From a checkpoint of a small mixture-of-experts model trained on Wikipedia: vocabulary 16384, 11590 steps.
Below are experts of layer 3 (counted from 0) of a mixture-of-experts language model. Rows are named router (the router's row for the expert), up (a neuron's input weights, with its number), down (a neuron's output weights, with its number) and show model dimensions 0-127. Each number is 128 + 32 x the weight over its row's rms, rounded and kept within 0 to 255. Numbers have three digits each.
Before each expert's rows: "mostly gets" lists some tokens that are sent to it at least half of the time; "comes before" lists some tokens at least twice as common just after its tokens as in all text. This comes from a sample of Wikipedia text that the model never trained on. Tokens count by the router's weight.

# expert 8
mostly gets: " of", " against", " by", " off", " Phylum:", " ESP"
comes before: " the", " |", " a", " his", " their", " her"
router:069169169101123128151079123117106147150083087092068123090215114162126101115091162110157139150123142145162167134109123164089141136118144152138119092116160184126225173109145100174094083136108130097136121187196095116200158087170129135132132139128094130102140088145180140081085134091111140051073081116089135094102139101166152130163110108098193133157168140118165112145160128095097067125106
up0:174181136149095155160116195110074111157114146105134127097175133122135135096089086087182104047065114124056108111098148103141116174190168173185072137142118094074194135144139120208121150161094154128154098120120048126115171115125137156122146195137130091130117094108206105151130111135170170144110180146090152115133153158157063192152129093155133138144164122162130138137120169093131150129155
down0:091126121124099158129099085099147169161135123154153177179130140171114099067125175147146134150193076133137125140135094185076127153102139150191137115129109162117166116051083100095164144091149122147156152074079141096067133153109089147121149158162129101175126152165122140102102078128106144143169108195072114105054119220159080108062127168109127144125091167109158062128121043136122130122163
up1:115076137154157075118084141135079111117104140119082180127172170201113122071112140128161143164087127094154162143146142156095113175206098108129170153137094101150096244106101119122141121168119218063130156158145056161086185136154122102140143131149109142122150151124139146073122066120110152083086110097135202125129127123107156104084114164170223143199134127136156107126159091138138103094103
down1:102141139119142062092176108185136145163169187140139106157106146078173172182142167134103145112099128098153124130127145096151110165140169140147111129145145114097041160069137116124122202136071132147097139149155198119115134142058116089122156144110163109063115077165096111117173115143150082118163097166113186113098121134021123099134160088152083140116084162124117116153084121170151137099135

# expert 5
mostly gets: " became", " began", " against", " when", " including", " during"
comes before: " the", " to", " a", " in", " that", " his"
router:083144163148097117141114129093088148220083088127091099144139140151151031046150199165175156130087146120122143113122130086083114133098115115134124098106125194111153148167087069145103098175102153142164042160149122080147108165176104173159156133117102125089055076075164126138103097085079155125112071107081132096121149115174181157164151172111143146151121161112139118068107112141157077097115
up0:131175171087093104099089084137103151158114051119094170149141101115106141090122149101127113118124123195080094184139140119132101137112135102124122115167117165148142114178134152122136148132130156161051142172153086150133145081177096137173100099171130187136232100128104116049136114113148099129143189067060126168170161115130081101168089055110152133135110146164162099084109099084140147180149
down0:129160125106164204076072174075102097138161115140140098183140126110113125072110213109124135106101084100145124090178189086113118132125145101137157165151152100148127177065088147075103208087123131133157128121149207110137112190082165113196127120039125166124131127185122083115112125115141090110122127152160097115168111182135211105124150187120100132132103076109101108135083137170100122130118
up1:206146113116061155113172120109110137180123106049100150084120128162069079172113187094107131150091130085137115135126143095114138179101102122136104123111119132141179151146125214140131105087109159107180105168072050200161104165174115138131077110103124125082140093189164132116082090076140120157131137063138157112111124126114007144126100107131106103161132148113131136068131165126135103106154
down1:131161154110111169048124132084163101181087172071149170102119085143065087151128141136114123149113106110089086175157095130133093236005132130156168132102131119155187125144112137130071116125193160119080153114116201147109135169144105151109192115139125151144163104082148161129186127097127088140136191154150059119146159170153137109104173103140143106082122128118090148140158145168161125127116

# expert 6
mostly gets: " 0", " 6", " 1", " 4", " 3", "1"
comes before: " |", "5", "1", "6", "8", "4"
router:154104174110147117172087167094121169106132067125062124132164119175139060102132135165163153113051230101111215056095134152132074120131122147116100062087143176165174126119135117152106105117127126129168128131135088127159136158155093128153072082124099126061099149143158191112110128109141152110138142144092151061101176092205107139127106151160166148147130128156187153108179088182144100106116
up0:164120171081104131129096185114130153139111110126086159126115116171102092133120127168097104166147168104082121134152163124166122174160080163138090131088091105096149146105101069176092133149153108165090141108176112133122122136191077118185060131107139108060131135118115131128142118146146095146124120137119123110096118062180103156143023110061165119122141075145137098130122132142098140116138
down0:130100076098130149070110175100077200151107179108115158195105149120123137071115121194112140101154161148139103130096139189183154225098129165171110093090079162160174129103144112174107102148113138139191123165140104142079148141116136051113076189140144138091091097140140136111159077161109116134169123220135122102083133129131105142134118101106149158153088031145185147086160126127079135178117
up1:143150131135144130113102142152120141106111154127155123153143148161120119058133140166163143165165153149077130175174152146110157152094157141094054117118152222127093151160126084170068095175126125094125156089187133158138114096138097136137183099079094133074114084134087149086140108139114110058138096137120115080108074131121126115202105102110163117106127119125109233124163106145165138159133
down1:132102126090161132156088132172131169093131116123149132100058078072153169122102132198152090121137147150167154117213140119170120112181058146144125125089089136102092175076095180128110113132133141112146195065115102110143136131130136102141151130113045111121125165122142156095088176083060134139076110095108141194097056133112156091159110152078140126133102118187075141112113140175083149102181

# expert 2
mostly gets: "\n", "===", "==", " (", "\n ", " =="
comes before: "-", "\n", "|", "The", "In", "S"
router:119104148131112102163117158133104154110097057100089127144196100127142061133132177130149127084131136150114126101188117137094065109166132153161116081092096115169172153133124117147098071191166093116169098140168115090146160087134095212112090095133146145081106151128160196104160100113108111066114108052104183089136183087157147157139125134141160191206152126138157137081159087159090076099125
up0:152131154168133119113168108139132168160098109112077150137183146104116106175076146125138062092138140096128160108176115151082152112103140175173107125115127113103146108121134146157075153113112073141076106169134193080158135171098096174139114124124110159137117191189197113114136094192104133129094033136158108050128173135134134119134192146148138091104117118086147119155138084165111093120119
down0:128073118101114092064097134119112099104141133100177168129122193095162109148129129155123131129108118121124095126149128156148116079067109101060128141149081116137120104107129128157137116113149108103118084185112121122189108180154107149179101141208191154131134095187124053162154128169114131148132117112097153084119139150098165143106116164146120127154130133138124165134134144082163114163116
up1:128146167150089135074110131154100127157109085072103126138157152134112098126164137124116200156153157129092112144111140126167115075121174122113113129135102142131166130082146104146126141142106138100165104123132112091136088104137141118144098145155099110092161038175090131123124173137236140132115134085096103177090138172112109134120114114086164115140177167099172104182071075051158131129073
down1:171108113136076132161108124168128095119127119133125168164095098105118182107147114121130130142149100154156117128104136088164091119144149140145102132115184136113108123121069131116194127193186151128133151103110096109140090119160139093103156117182157136086162111160160139139132061157093073154111141128112165117103170088089120143048100137126162134173131156132147103122080131147112144146141

# expert 12
mostly gets: " =", "==See", " by:", "″N", "°N", " Born:"
comes before: "\n", " ", ":", "=", " by:", " 4"
router:070139158123094153140102151118165135122072077117128107145151143193115138102122177122102093171117117136147172130110125102091105104130093075216151073131126158132156199134139131161071137115048127133142072145185072110139136120142074104133096127091104150111132157102160161148165076104144147139063149116082183102166156087160127129125118113156165110108140158149146076124176062163102112066095
up0:128118180106136149119137118076181151121165132107136077123152123159109090119122186129100124151068196102120135093120181115209158135090166096212137122116093109088210151133142104137148094146135094153106097141109089066061201136119105119125138147114109128085107143078153145103166112109064143073115127141126151112133080126102156200182171133158134130137108118135134171161121106161092097182109
down0:132110060145148113093176095123117177174139186106119128151104139147116093154130132097085102129109127145089058109068132162134125136105105161130184156136094155139095129149138129157118089145136142101127104217172113117129154134138075155116165096167136139164144069129110093119056115131127111195168094106190155143123098166119133104113085064120106057146100137097140168059158140161090069146118
up1:118139156112145112118094170099149095099161093129106141165185112164077110082143104150108106112095137165138140116102133206135173124113106158132131077131130127091130104104160107149094115162093079108142135163207077084089135099190123125153076142101080122157139175081130094151175173150134141130108107117097120167111182104107145128119133141187121092157109123097152088148129164131127129108100
down1:096133101105158163170145100099141129131126129149170094096172088152113099094181140176122126118139068092130150105111078117115115116116160130173141125096135115080182181140097159161113133086125137090192117145083175083105079093116198130165107162127106167202130116092117094149152068210175151075094117108113140149103096087153105089139112153173103119138050131139166089120186192105123102112096

# expert 9
mostly gets: " place", " years", " game", " role", " time", " debut"
comes before: " of", " in", " to", ".", " for", " and"
router:117150164157140100155108142149138152138072075071120140090175095187078109130137179159102127076100236166113105096165171109153128140174110108150116094111131163123198182151086142115109068183066111138127124188122092063138128092154128139114078121155138157116158170122188203118114117148114155109062063119096116087165124098194118155140122099139151122177185150141153131128123136104058119103155
up0:121145136138108146120123111092142165123123090116159081129116126107180123109097117107055136140090120165129204120156149107155158182100081186125128146145146135134136159045171117101127134155141174131169151148096120124184087143137105132107071147110166104080101108120136181125100123147228122103162142029107136136172170110160086133173127120146155093171134176160097085152114178122173139141110
down0:138100063108121076132166128107109177183094190162162120136144129129093164124128094140148120146196087108111136179159086129147068045107103111164130106097108181118093185133106104128131109108151137102074198105168096134131159096146178158131134088149088174109149127142091142122159106094102142122059160148124124184149156118138144119146138150113062094179165169144151131199113117174098129104169
up1:126126141094136134125129125015148105136154122169114183127144119167141169124171188116148129164107069081150115161085140169128145158114158141189090139145158172153117128182074107183109133183076106122137108109111064132129137112170118166079169132099156126110132192112162169107131112121106085129125137143073120086112130106167127163177163188145161087115086111096122156131170078198132081127075
down1:172147068143153065171153090098149108127150124158121124126103205147138114139106169107123142141107090143159153163122077125200165137089066144121126144143071150109062081184146153154124148171129102184069112151194137099145131142114135098080128170121093177074163154109135176137145113138125132169093111121123135092147180087165118103087090162143151203146185121119114115155145110170180115074148

# expert 13
mostly gets: ")", "),", "\",", "}", "a,", "\""
comes before: " |", " and", " is", " =", " who", " –"
router:104161140131104101154129155109111116159103070143111109146128106178096125045166183179129137081091173121115168085133166161102106146153156096135153063111128189152180145144169127133095066180153143119142092133141112120186114184125073126112074146088125132102155131095146148047161108067126095065084115123091106116147098105178104181140114158175181126144172126139160159107132136151125100116160
up0:117137185141103119082142137118132117157070107101047113112134097162156111151141132156129103128094168069122174102171159143035112093131129140135153088108161132156114131086172160147109128084174146085156142145162148109110092134136095128154100167115145128125140101113156105159176068145099099018105148162119206119117109026093142141090116141175202176135123153142143149076148118168119125046137
down0:137140095102143134149160155108166104133128129108116147179135088119134112102164100117130198101171106117118117179139167134230195096137130167129100114129091103113120125114099094138117161117068104132136176104084129162096127146161070178117145095136124129132131135148100201123152146159145111119103107160140080069143110136182053168115204071115032133123137150095147065150175105096118120111072
up1:127115131153172122151121137169116127166046084105109156172152116173118042140117112109168144102125094167107154147134124121080161120173123183142130073172146133176120112109144122139114139122044091141188141145145149138161109169144147239111111140117068120141147108142127210132114128131143119151082078131098125134096093103149108076079198090149170093133136113150151124122152121161104150104099
down1:118195181192109072112155129120110113134181147111191156173122115117164160129091178138097127110157169120170122086132156080116142129154089090128114146153075135096158109190124104147092159093106086070118126093157066120076126168115099137119096155120129094156126119061136172129121099133129049163136112179172130067119192164099181185177108133140088163123110143111152103125148127163190124116137